config = dict(
    d_model=128,
    d_shared_expert=0,
    activation='squared_relu',
    router_score='sigmoid',
    normalize_top_k=True,
    balance_bias=False,
    vocab_size=1024,
    norm_eps=1e-06,
    tie_embeddings=False,
)
Below are experts of layer 5 (counted from 0) of a mixture-of-experts language model. Rows are named router (the router's row for the expert), up (a neuron's input weights, with its number) and show model dimensions 0-127. Each number is 128 + 32 x the weight over its row's rms, rounded and kept within 0 to 255. Numbers have three digits each.
After each expert's rows: "mostly gets" lists some tokens that are sent to it at least half of the time; "comes after" lists some tokens at least twice as common just before its tokens as in all text. This comes from a sample of Wikipedia text that the model never trained on. Tokens count by the router's weight.

# expert 107
router:168112144122158115113122065108131115129127087095118110089120152075175144166121135192105145147096140165111147089144138102126144104156185110100158076098162120155090099094160166110194084138169083104120142099138142114152177077109163166051108122127138071139118127060149186131145124182164130070112126176093174142107090139143095186177141100213178080118154148119120141126130112159096172137138
up1:176138152188135111130131176170080096210129157171178109122117115098117178124069058174171120189129158139121104103146112108102125106152150095097079184103164132149085120137126148141087094167143096151105107146109167143111113099150173138092188129097098069105129172098155139090123118162117157053082143135157125128137100093132145124175190051119071110135100149133156134122081168130104110138160
up2:135133123098169120175144097098133121156150113062103123147152105154105133144149109105112164130152158174059146120119155136132174078121148166091132154103155088129142114060070097173105145154146136118129107093169084098174124130185111107198165160146074197059086100069148136102075121116066158097120121160133136093148205140147113158121100132120127163137063077159135163115181131115164119146173
up3:124092104151121191112071146059095150107086108081146160153124141027140172126176109064173108082129161097121158147103123129141154078194155157119098191147124147137162164115123203106182081165156139092100117138126115166139216082129123111117103101122127183139108150133143139105110080080186093091094104117122159154135131141107109121103148148120104146180130134180118141136143141152119137074145
mostly gets: "),", " and", " but", " &", ",", " –"
comes after: "s", ",", "a", "es", "er", "y"

# expert 95
router:160136138062095100114186087162163129106096123175128124129079171117095158091095158189150153158149132108183136182168131110133119120149137158081132128059132072104148112141149176113192148107142054112147163058108181143156186110165128103133204133093145083111084114126146130102113132116115134124168043145143131145115138154174128143136131141142142143166096126116184081150116109130104134039133
up3:081148112079124148149185111157135080113175102073116132135110108083156105129130146153121119148085199119146177136124140122167056144131039171149159154100166107128110158134059121103116151120171094121108190138127080108214168096118146119172112119077145127101139093174127095159117160128122158071176151173152139130136105157075159098119168124107120127127087158143127162137145071046126105104094
up4:153099126124118115114162125056115098132145134098137183147111072083094124103180099148134112137101152138170099163070128075056097145124124098144117166145107130147104145113166134194174140131105149102112115149116062092154103059181168163147175058130072124104114170146077128128108110155134056130178136126183179177138091144120136094088103150183122107124105146111186128104136131145125052116154
up5:146138146125105152101137088142165224129107101112118112126100172168114193126131113106165102119088136135141101130137136102022160167181117136121170087160135082136141104148172179094171135117095169117123148137157129139161156166188136168100195112090157148152098087135148142160145122117120180164078130111159110130101144195131163096183125150081166182090071115080145068166148097117113134137140
mostly gets: " d", "v", "erv", "av", "iv", " dec"
comes after: " D", " d", "v", " v", " V", " st"

# expert 116
router:135165201109122131113119105120182099129193134094075168143125151136178147204045176161141132139105118120097125186123144052109137150133156097138162058149108103115131154135123097156150170163135126142107178128099168108122130160138129138111176101148162095099102100105126115147076201130090130089165118158108190136074071154167093171130110199148147072131151112152159152107149158089150122133147
up0:200200117156107130150123136109084103141104116107109101115115127175157154094150128130108157153106070167144141176119120119152097106145115154118164093113197147194165158120128144075169103118113136153191167159100143169044124116126206177179141112169098095143129134085123076126054134152162123128168125149141174109131118112123154175114118175149092116109156136192128213128148106118107168096107
up1:160130121097128213124092178091097141079161100097131142115122070065128182122115138119146116137090068152138132153122126162169104103127107113153119115107119134129188131106179176108165069131053157133112107165137093097208062141134172138110138111136129110137047124128124102107156145129107162148098059155129167127169179146158149145134074076128177119073102095107122111142100090116127117141055
up2:085147137084124142129142199084113106155165173145090114113107066187108151166145157135123181140131043137145084184136173135075180133100100176117088119129172162185121115072120129067154119166093104192161124087126156070106145129123097102105152132085142126118135109157133140165109133142112138124155096116146125062106112139149101127173148082162146157097086158092085111054154099102089115082142
mostly gets: "|", "===", ")\n", "-", "igh", "\n"
comes after: " |\n", "\n", "-", ")\n", "|", ".\n\n"

# expert 61
router:139143184142158054133120094120143124091154080145085117157095151118166132122106186195147133139130169136119126129143111101099154131167184113176147087124123155097134129163128141174202130167128115142138134143102175087153134095100180147106155109150186095122121064126085117163157106200156156073075095193121163177038086095145129172142164143153134125171099159126185143113108169098124144117129
up4:176182157184140139137122136105176106112104139111102132107186150112126150165155130142097120115087123084098135175124149168108157132155141133110143145107111091180105063160185043137073160084163127100189087139084105067116102117129086123157135177136152140062132156154180147166115143166088139116102174138173149093095083111161129095135087148117142110152109181152093172131075180163184106121156
up5:093152121152108138143105126134134087105171069084154151106116104132167154134116130135061076107087186098155164142165159142119103148133107183144105115098176147113141143161136101071138128121130083090144112081174109142121116130144102137175041125124104049152045131084148103112131157151120172137080066103132171095058175094123156110160083099139121111065113117178106123131083175152089108155154
up6:124198123166109134138120083104117130090140106139071121142131149168183145087094147098164092090110086135110103133097132089166141142131145183090131185124081155177128128159180142111141170134123109139177172114121128142129103095148109158132099175199071113177087087141087104187051112151128143095056121144156104067155098066098157114133097134089134077157095137143054153136121130163146167155125
mostly gets: ":", "–", "-", ").", ".", " -"
comes after: "\n", "1", "2", ")\n", "3", "0"

# expert 102
router:161124142173127121119143079132148161112127043122131177087086179096213185179103092153128138148175173089114145115143134129151119124110150148063139112100163079155157157110146174123126180097104084078161116071135134119106159089118124143077118126097165078111101099124170113165065161131140052088102098134096131183109099106097104137155150149178184123110131105131110072139154154158103168111140
up0:148192159142124166119142115119114091118071094100176168140134159108126085117135180109148106117181138126138080121142159090200100136113174178126103153056100142099145129086146153162129158148085181129113143097129150116125152115072108138143054137126178155076131139139107102113155135135081146062146128093091108087138098150121133184138150059121121116193112145158077101174162126089152233144129
up1:083127098150091148128152121098134150166085082152168080125165156161136152138114117090092122110153137134130117123140139150104169128139136154085174144133096178179064131182138139145158118160075197104091164156173166122168116128144053114128174108058104025191147079141088147125083146114114063129137119171118113133160121150144117106160082095118145163142131083106097106122173120164150091164071
up2:175118131119088149223107082127094104119134146127096079115176111072149115172167152136127151133146134099115101106140149126170152088109129139110153110089148111124213085124082143119063143096111108089105170083140161112127136121143170101109142187136119143079090108088184102145085142137158142054146031114126098158157126117117095196133148115121124119145127121158167088091123171082123202140088
mostly gets: " which", " where", " when", " but", " who", " that"
comes after: ",", ".", "s", " and", " wh", "es"

# expert 122
router:153090160119149138107110067115098139105092041074073148105122142050168144151110118202100164107112120161106113097152147133160099102150165163115163081106156120119100114091113136137214142128169110066183173078147132146105145130105171135126083114090186072112103130093147149124148089147131114089073115131077153146141071134164109147171128101178115132153127177147117088114151131099137095109183
up0:112191170092138129095184121144126161126082106095121177131112155058174152123166156165104190178187142163145082148153118135175145143122172154137184125117114106105090107063159037117125102109122129124123059135123164139146124137148217145122128115069129145083077105119161175101113110127129122087124069119118135096157151128131109158135077152141134122105140129130127183157110131138205060109111
up1:149132145128130122131130101141171173120096065118148134121156078062132131190146109100155128121175087162123089113170087126173097116145156132146139072095152123158154087138131091079145095091151130122087115096069163102090129077078152088117124129117193155103085137070095111180161085130127039134163115172057143150135144114109156097103103084200147122123125136102091095122123114199111180110151
up2:146157148186186123145135149173119091171180153051132111133117148132174142142122067105090162174181191141159107109118057157113168140105121118117063096080133190161141118096075148184140212103099109126164120179143137155118150159119190105097128086142159109114102157150151127137121176155144107106098136071116155139151103133124124101141180111079172091167095093132133128145111121110110074139166
mostly gets: ")", "),", ");", ",", ";", " |"
comes after: "0", ")", "1", "2", "3", "a"

# expert 80
router:142133161158100159146127110126062126087141063139074136129143099087145168163086159147090153135172133110108083149172129131153120110170143125061162109130124082090132147114151096139151106100126137064108214104062132085148180102061121137111141143095194076152070141124137131155130140108129097158114093112061157147123088089143087115152166105172089156125134135134119063122176104072166168170146
up0:117115101133126159083161135160139154156139138156148148082157104111132149153126141252154160120160186100124140131147081101102069102138111131071100074141126110139107082128114143128156123174115190132100148129058113130086094098141121073078066132130105156192142120147048099106133160168085125159175124095102110113126130122172133127086180152132130096138066196140069139139132102118109169104154
up1:149079150167105096136108089162123128122165173148109164130108155133169161109117172080160084149118127118149113137127090212077096113122205068107122083162113122088129161121155099120197124117116117097145155133150165105130172138094140146154127120123118115127147119099137142111156115144116073133123194096106156178159108055106089152157131136145125193067127115159113121132238076174128105138051
up2:152074140122052140072130134105096126123181103131128133146075161120221107164074109146116060126151194153135093161109103149139091095140167057118138091176139160107118137182108165157098145136152120219150090105160135120100120156165066142107086138143134123123106167140158152119166133186145160139171172149125140141121081121096163075113138150142088160180132110092113097113115130140100087126183
mostly gets: "=", "09", "08", "06", "07", "05"
comes after: "20", "9", "19", "8", "5", "7"

# expert 123
router:184188150162137112129164082139110125123157122090074159096084172135122194152064160106164144144141179171110127154159097169119155100134182163148081105131149108151138132157118113104135131164104097087168139076109065135135115085079092088115168112092159127103113137131125114146138185134115161097160139158055170082099140085118065114156142131161110069137127119095166112116187115089059179123166
up2:067090114147118119135156103202089132130102118128141121075143135135138103115121156154148109140132126092102147131191130170037077148121149114115116085076130137087138127153112155029196165091092171143150133129130101174146149126110117169127123087094102165068107092113122122140103150169141117090149150072154157169127119163178139155138146106123075092114175157092110047110115180082145168185150
up3:145098131117115100202108084154183155138172116075077091140127107158169127151115110141190113188093109091109122164126077144125106169127084139103120121052155116160090152114102147137182100069132151126165149112172142122124081097104107129113159121189096141135138141158174151180132143112166102121084147141159132117110108059154168098142134160151135149101166097134125093092039140226089120145155
up4:094123090061129167166156117194141073094148131112129142154096125078097128098116079156087094119066084174214131153177179133141087123127118138075156110137152119109143239103129119119145164153108113073168102098133126156126085076135123102097109137144048132115165147087150161166114136088096196148161153183158152166124107121115115147116154149113153128141143111122155124108106172103112141181125
mostly gets: " f", ".\n\n", " F", " p", " fl", "\n\n"
comes after: " f", " F", ".\n\n", " the", " a", "\n\n"

# expert 38
router:180158154124149172079178086129119166159091123090096105101103132133160159160098158171143084117124124120113109186154104175173101114127146115146136089089121074098144109112135133188134131121061135103143126108116090134183130107067166116139166169120181100133104154069086147174117163120091153092115143102038140161061136128113081164111110099186148076161145079135160114160149128161123164163195
up2:161148169140095088077088131147086108092103067105082116076092148092148131103162138197141152121061129103127146108094077161138163057078109148138212142121128096101163127166092140146127100072131161184081135098171159163102141154132112150124121159127098169096146120143116141130131180137112116124158125067087143185146126168133068167158146162108148150110157087125130201167177107110136157085114
up3:175109203118099137138156148136115090154093195124165109118121104139125106123092116090101133175183140106140120161098118120175154097119082092175112138079147103161129107113160152135104154191115100115130157082113168064130177180095106067121121115073096108130129123168115072160187170191154097106149142161091180091066171122155078108069148094139102059109096125125103077133107117104124118139125
up4:161141171102148129089187100161054127116104083101117132156155181141108160156092103124100044113132117107136156156146135138079107098088232134086151121137142149157103143162133140114183118143107136120126081170158109167181068098113192131136130132111140178178090167148138125115173148155139191120096107156119188124091126146150177156074144130158135072111113141140146148137137163198114177119161
mostly gets: " (", ".\n\n", " \"", "\n\n", "==", " |\n\n"
comes after: ".\n\n", "==", "\n\n", " (", " |\n\n", "==="

# expert 74
router:214123198118109079112117057129145127112093105147119116141118200101136157116104078161149115114136143106161107154138102109144127123143108152098124109132140166134092132161148178139163148146102117156066189060153105092116245151097154143128140103101143109118148133141142127143153117136161122151140088146100145232092118085103114103141178157197135157119106133147198125116174094101125145099178
up3:129096119074073134119051135091107160137180085157129182137142171161112149155062123203135113131099063168148127105107126131121101163137090086135106161121116164108144150105138186020071073153165141146152161093126098105099138114144163084119144103120165135106105089136149119081085139101162104156120119108122173196129128187120133110091168125149178099175116192121116139141113137145117143157168
up4:130124158114158128120171114131054131181149157142173139141052154153142123157162106111102117090133088137184120101119146134096142159203096104139170155122109189161128157095114104115095103106146105130144135074117191159141154073142140132153074141171164121113100088126124144097184100121187105080121109112114182101110154149139106120194114182162151102153141133189223166173138090157137082092142
up5:139079112117187154145195068182133110075147123118135088103101126169105088116075143061121121117067108133124133107147118122092163099111098138087114103095116143149104167140202134154130157115082185173142095065130118088101142109159159123060127105137080135087127167109124097118167148128096144093138130183202046140104161134101175133157111152149105129153107142089143167136167100137109199090129
mostly gets: "19", "20", "18", "9", "8", "6"
comes after: " ", "19", " (", ",", ".", "18"

# expert 5
router:148114169125119116128105100113137152131136108122081171147092135136150137142068177170140140139087139171116141131172114075095133124151159081164131059147103132104153132135144106139142174164119138082128132144094187081143170115152160105059116117166151080103080068138148110111141162192101117083117081161113206169075063127150092127175153177161105041160128107140155107110163117062150136110169
up2:192159105121118092119108088130148108147110092113199105126121143202197143106145157124160091117176131133160211088138131120164139135143169132106121112118129166103113129169120157064125179143202124132173153144117141110116132145166170161178102114159197107133127139121140064160123125129088150101112151186175196106074120159159075095156089119121143140094140103168078151151135055103161143094117
up3:128154085140122108059055132091147100152140128078113152072134071163115205122127113163149158062079134178114133199084092140122168118154111166123144187111143092128100153128141159167170151149192139131117129126091133142132111144167161140071117078136088121062100133077125077074121116144151136104102096104092197150097165104136116162151132160147131148140138077115104123097116123141072063112154
up4:159101134148133174081117156116081105180143121097148120108148098204119135153153040123125106080085133119176145095086141108129112084084139129175179076150169129128065134085145138120197104137093167135094142121168128135146114168119097114153162100122084110069138085122154161119099111150081160092115164094096119088141140157210140097176085073155148165117128140174159187140148095115171094124135
mostly gets: "-", "|", "–"
comes after: "\n", " |\n", "-", ")\n", "|", ".\n"

# expert 52
router:138132159101140093105153053162138095129140144095091136131093128075123138160124211149104166151112108126139174163124082120102161111231183172161129100079132084118069171130142166083116154163084095117115105135058150094106164135185151141095176137115153081175138122059138152139145165130153084133145144141081126161123108144102103144175112128203152105084142122113140122133119069140084154118113
up2:091124173104124106113156118145111159091138169153026108141140114125128155160153139149111138146072149138071173140143162160115159182135131080115139125130123114101171139121089135163160119153105101131155075184126075108196161087144182109114103089101135137158103101099143109136130182083146181160129101079155049114148091140149116182100189145183142091094124201115142144067131134058117129123120
up3:109156127088157118091154106151147073137052170147128164159088132116135160151131172132148151193061073085149144114159125111158145117116153173152154095119091114061168101099152109127167095070138134132105106058146161133107162136157128134138108052070109098089163139084154093142143140169134172102103150114117176099124165133167164136212194132141127092129104060122130120081116122082166148117132
up4:136111106145163151151136119089120141144090115139090125148180167117198065125117112148082152120134139129131093117120060145152134199081142112145121116096127172123121089146144158145087089099048054075141060096188114082111134109116139123134130085106070163101145092129148126160127111197113123093111227143081168136111099097114103110145180089159151080120112139190137115080129131124104103131103
mostly gets: " for", " as", " with", "if", " when", " where"
comes after: "ed", "s", "ing", "ation", "es", "ion"

# expert 28
router:138145159143098156076158092155133150106131067109071106099139157120144153151080145117158105138153179112091115145086090090167096097143149106136099113100087116109198155126164115191116138102124127121154158095142137043118179104126098141120117139129128134164105086042152128140072204067132116079165080104122178168111057127160097157173162114169111098092096113093156120141142118138101181095158
up0:110082101154097091096188159181073117112162113151134114201119087145123144212113109171163069133110107097098071128110107123131156091164187175067163176090111109134117115177146127139147091134094115139130106155070101167152144150108146088134124152079086081083161134109097155114118141137134138120167159093144186132126118101085098134132118118057150084130144086150141106100082119099150214127103
up1:158165139113108195136152131114083147145109192040157143168128141129092111080151160142142152119093136124097129140131166130124101131136124173163117091155128108155150156159152141164180096091154062130215151117106160129155121168099174102122079110121054171162106111126122195104152144097133116092152150173111103173099108147169124156079123129142164042103100174167180138098122146126099149060127
up2:102151170177119147139101116099145079147103065147157100113156113178125095186141103088090119077138194184145129108153087150123119106170192112161084084149098088160082133165083127134100113156114169089117086125084128121206127132087090189104103184138140075144163114120096154164129137152168085188116159139133104122131172116129167143065095112151112117103149127158063153101134071141145148128087
mostly gets: " s", " t", " tr", " m", " S", " M"
comes after: " the", " a", "-", " and", " \"", "'s"

# expert 77
router:142150189086108097081101112162160134122153085135109149102103138069148200109100146102117147096111126101136057174152067142129145107146191111114154154082176128164127167151204100135118142121120115163118135168102118118108143097117174162138161151065160089184154098054118124128123194136141120102131111173138171167142122123183157145093124189115128078066152110130116144095201101106130148148171
up0:175113174111146159110084177144111161126104156141116125095128150120137129114140080132127063079073134174127171176122117123147124127105071079132145098123110097120093105199135097145175136137064117179161179163123199068115087112151129153061120126129103178135185172134158154116141127139121076130064153097172115209153127171166084144103143117098116139109116077116178099119109129141158105102186
up1:097163118129129067094110159199143122100176142085149136149191135114094203114113094161100140128071110146134127111121127099138086108164101105148179132093193183168148152111086163148126191149180137138143126136126127164122100037120089190116083147120084113142127078132111096084139092142135186112158100137097083129146126156149162145186134096126107114129111087077163079073150132083112095097157
up2:139109104146083094126146148147135075116094118137168120129183111112137071159137089085135110173160086127108097156069158126134086077113120069111154143150155117099105075198119132155194224078119139178178069103177079165193133130123140104095133090117109114138088138129166106141170146151128164146079153156142101112094141076125117194077166120159132156180106113141093118141124159153147130122089
mostly gets: " In", " ex", " o", " con", " in", " pro"
comes after: " in", "ed", " the", " In", " an", " was"

# expert 8
router:159173120122104149072117073103124088147093084154124145180080157145159190118122160168161131097168167070124147179153105158176114086174169173140111119121133172161150128081139153098120137118138117079096165102128110121147104094083144130095130128115166099137096097159176216126125131125158159045103107108110198152076088148133116172138159150163126128072123116104150156159154119141089140152209
up0:135105139157075117113144139134128159141184139166155156112087121128087124161101100087159065154128189149077070200145094186094132153164151161079206124086116115134206121141123142152164079135190159159071137103146163122116143121124141114098103122143155101099133164142104172151105157168150127144184111081151155126129117127087203128132136052140100155104151121150128072173097139135098141079164
up1:170157088115093120101115131135080142127152152162104169113164159130146147108097090113065080131171207166151148099102097134118110107110147161136114098109142071128116181141168108108140167143085184168135181101131120189091106119108114170092146199091098169152100084095150144158153170075116211139109146183110127143188093145138128150154106130145089121094159155164180135089120152090148114063094
up2:131132130061115163061154093098106142092129103078185110134098064169116117100193097173151157148162143185114069150143143101099146172145119114171189168132094156140139197154111161174128105073100131094106151194089080108138125111134091167195116152079141117132112167142088111107093135153123150099105098164151184130102145158127066124151149142167155135070092127131079155132132139119164112094142
mostly gets: " Q", " Ch", " Aust", "Q", " A", " Ph"
comes after: " |", " (", ",", ":", "-", ";"

# expert 78
router:155116213141134146098100073164129114079090138163108165143152174127151149099168084124110169096151146126092135148135091194148096099161156123113108109090184133117135191109119171110160181191124128148110155107098168135166183141183111103127120099079108083138120148167133160137143159141126145081181121114091092100087067091158110100192161092177199146162132146091100085134106092115118116114174
up0:139141189104193170106131167157135120146087158132090092170144125136169143126086129148140139121091146127113130122117137114156069105115102062143141134077199171076144093137126050061138159153128099109145095158116150188129110127096151113120129143092145048187191121118152159190163147188059112131109129158162117106088102115130156074132161146163155143128109173108107132086088119154133126197112
up1:174164159147135134104134091178136161084187128114175129188160146113119163108177107132103080158119114101105168090151177126087126167145121143159116113117100099228115103199114116114107149070129129141138097104143147120136109150107115116074083101070070142078101138056144107156141134154153142083085210161154131125137192129213146135151126144123160139074075133114138135135131105126123111176123
up2:144166113154159076140140079143146027109175190117158146122084164128126127138141119133127113146167094130121100138124074135129093144136156124121143080104179149081155151160120105113096102163135133145169136084166152139132120164090171165135128080165156053058116122165160144154130169142133130128149167193062112100134157124159107061124000121167109174129103129141101141132144110104148139098150
mostly gets: "us", "ass", " ass", " des", "use", "35"
comes after: " ", "us", ".", " b", " cl", "–"

# expert 73
router:172184148167110148065128090105089136073115064098118141097144113145165213160101138144171102143166157086100152140150129126145121091158170148101101129106097147102120138103186123091141177133183049108153165085109124052141135105124139139123123116067211089164109128095127170134121147106148147088097075175079159189110110105099110169139109185153124135137129128148120108150109106152129127118191
up3:170156061060124140155144157163102123124190085163141132148142134102166123094066093169133156159192111151146091175101173162129151141171169075067137136159163058135118114147122127169157132122164124131072122137171142063117131148074150096120151115079148104170111160105105137135116088094122141148106113098126126183121165121094154106118157193141118157099129109153132148124182034091123153186111
up4:150171136096129114179083133162180159060124120150104115137139144153159069134129160173146159164120128135211098141116112152081138157114101189144121129144148094157151094108154106138134129139094084121136127145158103076093169092091101115155127111087206176130141099110125176135126074125111076136129096149104171128082152150168120154179093039125140131145153171174133085102107152101057076073165
up5:096120157129138183195137099142124184161119079158145141068173114089135183185102123137142094086178136127106140127099159172103191125113126133124049116157134136116116076141137191164139105123211070151126108085069165155134128115188118103093150148145091155054143150099112124119138119145126092110150164156091084142181165139044153139101131108176118123123119117156087147108157109124108105097165
mostly gets: " S", " O", " I", " J", " E", " N"
comes after: " |", ",", ":", "|", " the", " of"

# expert 75
router:162125151106129114082137124165155115165105098135146146144154136088088188100093175115153136129111134124154172137146108148132128080222187087133142136134128127075126139148130085114172183108157120148147193126052153086133149100157117111066213126109138059165080119054154133151105140121141083136128153161029137143128114091149120136138194130144093105086126176096118144140157107163166138146134
up4:155106138105165115138145063154116172176156067104146080071127112176133123127163117131116129131104125117120092084106154117192103133138091167123116142083106166122170064139096133162103096125182128093126173146114096160175169081120059097137106130097128145040066173115143090097102139136119133091122112044116066138123173130156085097116069081128117157158156114121132100111157109147110179163088
up5:107130143159115131097154126127145148088155190093133088093151142119130150143137147149150060174131172122141234111129073147106082133076148131137155094135147149042145153082147114110135105163156091179099211097184104133120059133169094151103150136091176114132157115145165113081179116132127114136089173096117144145098131172130141114116170109155083109119143089157165105187128099134134096183077
up6:152129171069129084156151089168158143156072109164118144124117101109103086076112083071131173066086163176127181106083142152115088135150089162164130080142089137078122146065139157076195112099145133086162155110131139197139143155156084116157168154137132125190104095123131093100187098162180143126112126139154111149116114109127095148132133111128131149188089072145137186132183154129100142084148
mostly gets: " to", " from", " into", " at", " after", " between"
comes after: "ed", " to", "s", "ing", "ation", "es"

# expert 14
router:162129231153160084120112035130130117162138121117106163136145153122116180101106125127201094119153105095164153204127128134149095093122132145097134118136114147142113168152215214095153191109141135156121161136135134097134159138182097151160125149113146116106137142133111135164124172170156113146095159129099145169078125111147094137093166124171176139096062139156178110140133112112107103162211
up4:139107167100077119099135096166123128172108125080107046113127118122176151129136131138113140080166058123162147049148145121132086132162132082184133079123129135100154087103160123068148163196101113102125175118134183161156105103163133145158168123145095161162090158104124093150110137065110074177113143159156153125128154153189129083112163139167134220146118138162140151186135131083145144093144
up5:084152177134117147123115159103138115106117138157104073133173142138127172138095119134191095114150080140072166116175119114180121150114147102188168112093145135107120108103089204080120123073159123115157084113145124119174162084074126154147157153192162181177101121179169128137141150140099113155097187134165197095107116123124157150073184105147125189096181155128142113082144083126151137074092
up6:157148147099190163120117099132157131060076177052139175096124138202137141107131119114187176158112220080147103153153109106082157102150146145172159131139103161109129082113151113134104156142144106116105130120105138103176124147124061136109097088102152149142107128118129083151208078120078119141150098120094185116106172111171073174120133124140141128108179074132087197146128132128112102164113
mostly gets: "″", "0", "1", "2", "3", "31"
comes after: " ", ".", " (", "4", "–", "5"

# expert 39
router:146153160142114126109169068142091116101130093121096115132114126142155218137078179124145082089139112096114178139140110153171079079154130113072135120083103140139160178101152153136170143161092081082084126151123089064113092118090163135142176119093156105154153136116139156122105146080143168058095158176077174142107121147102100128118126206178096117139150127140154147172137057079140092115176
up0:181074164111143124118154141175115112085146116144162198108150128091115138106157119109082088131079109140125123066144095108089062156109117071103110087047149132087083174143134089114157103139123137123139082164120137181099097135071095143126103112092157156127152161083107176168150149178096135083126123151199161158075130105140149101120100155143062144157117143125159165201154096125107089166165
up1:063140163102112100075131188114138121101117101115120152128104161101152158130130108129203125144145124141090114125116162104147080060088164139092153130105072129183147117052182140111137162109184152179146209124124146114154121155104090132151112160101100200083147115193115135169178170169121078185157095111073139099076106176134122099129094147144131128107127155130085107172131139116153137153180
up2:182135070166141108138130074147194165174091141137107138101191133123101147089163176058123078138118124122153116132145082164185152148159104109192118091062168132118063106110116115095102134151185142142140130121103132154132144189114131132165138144174126092143135172097138099134119114118085093080113177163128168146113115120115096189103107185120135093125146153091181145072095105085120144075195
mostly gets: " A", " B", " E", " O", " I", " U"
comes after: "-", " A", " B", " |", " the", "."

# expert 42
router:168156159149112113109184071127069121085138072151131097108182102141157179145078149137180127116168180081115193154141115132145108056138185109137117110079106132116146169127159123117144141110146075110149161082152143070100170100143161130129121142097165083170109102092164168102110148096116163056100080167056132168119090086110096152118111166165149127160088126102152138159110116161108130128190
up3:114112152071096166123112134169166196073073150100132132081110046182105093143114099119137089151104098141170084181146185137130111144142118087189129080142063152099142130166079075138134108164113092120087114096095105118095142079156169143095171104114141110107075150161141113130131157149158144108163139082126103143100159144113118127172210161139136138110186134121131094181122070176112108142159
up4:139152118110103083067141075165054157092139144121124062172124107063101127153141119139086143180119183089173125126123119134169099088133165114071098105161204109115131138200095134139084129140059090109096152085141097099110146158185078102112167103142123110144141191111188160132183099118083194153146101121199134150102124132108131158131141156103120127080161112110143139173135135150128135115121
up5:117076144167087131164126146084128131115125099180144095082154182138091158142092090105094138093149170066150154148085151157097120133119173131130140134166136147148066131182218101212158180125130143124152180178089120146099180122152141114053080127159114147202174115156189128131129151154094108152093119144120123192142098146133123093140117108104141135108112143170118124086089173157164095154143
mostly gets: " M", " K", " D", " N", " T", " B"
comes after: " |", ",", " the", " of", ":", "a"

# expert 91
router:176131144151100154101147110161101092091150099108100153096094146117123217195092169151123174169128162102086148147164122151141079103149129142145107125130127118145170171144138188093129130131101062050147166100104058127150114111147136125086179091081159104084101104118178144118105145130126166061149099172074155142094132088182088113128129139138116104155064106102138125181114097074125115083161
up2:180170073171102162113131174113189071155105183159124123128109124130124095069104148144099128162142112097055128104167136094159129122157131058112184115099132173103130090125174123075177172091105083140095067169123148138143188134113113100084100123076125147146131082071179128079075141142102190090104167125115150129115128068185094139113120116139117139156080154111120157114101107108117140156157
up3:194134126144168089132137086146119133111159126140111201131162149135048115069158142128105111142099153117135080145160160066149153119152147189133125093155068153115097127049100114077159125130158184139095127142175104117082105166142116066136172130122173097160103065120178164140134089147147100108137109100101134155169145055122113111144082120085122203107096159126107131161109122058139092113132
up4:113178198188181149136120094148079173102159112070132143149148151150102101195067145122124116120130174094074068134184132121146136062160125111135163153099131109131194230158173139127122136069060132175096119110106071121135148082165128114158188151086092112137122150088152147128102136134123131122131113131139135118086187112154116140143185139137124112133149104086117155145155159127086104139086
mostly gets: " g", " F", " d", " ch", " b", " Sh"
comes after: " the", "-", ",", " a", " \"", " and"

# expert 125
router:130161145069084161142129062144132163163120079154086153112189132085158162196137136142135125083123156098127082153150150104156170091106158168097133074110145129089145127142172164085155159151118118083157136116124166100183137164157145144091144089115103101134126123078164111117142229139102086167119132091152142127179078114107068106149179153153073109101109117113121160137104122190178157084172
up0:099123131053188132149160082081173117147176089119130095157174110208101173105145119115119103133112087147139135109135134155105115064126112123126068099060124099128075120098164186092148115133067142123136203100128087100131064197156143109092171068123183070135130121082086145158126109134103130146139112101156078099106076157083098131101149085126124163114105110132135121129127094119091141146161
up1:131096160122091104146166123103140113140096100089101154165136129100112103113156137150125166090142112156150118183146196131144128091134144133129089108098185138156115106123157177092103142124139123064142131085121167078146143165179151146181169146061183067123072079094089097158127118134120098155139129118139118095156133198051196136038159147129073096121139085165110168131109114147091099167172
up2:186140178098088155084122079117085205155167135159097052090135160148146150171130129162145150038074149129138098119136108103152060128140119195168122122118108065123151136143150112140137113133168171086119063141134134106173108150150124061138158075172149145095160094101173130103157162156093118139143133160156109100166135117115162129107122161088116126071105132160113130095081165174160172143151
mostly gets: "ot", " it", " It", "on", "erson", "oss"
comes after: "ot", "on", " Sc", " T", " v", "i"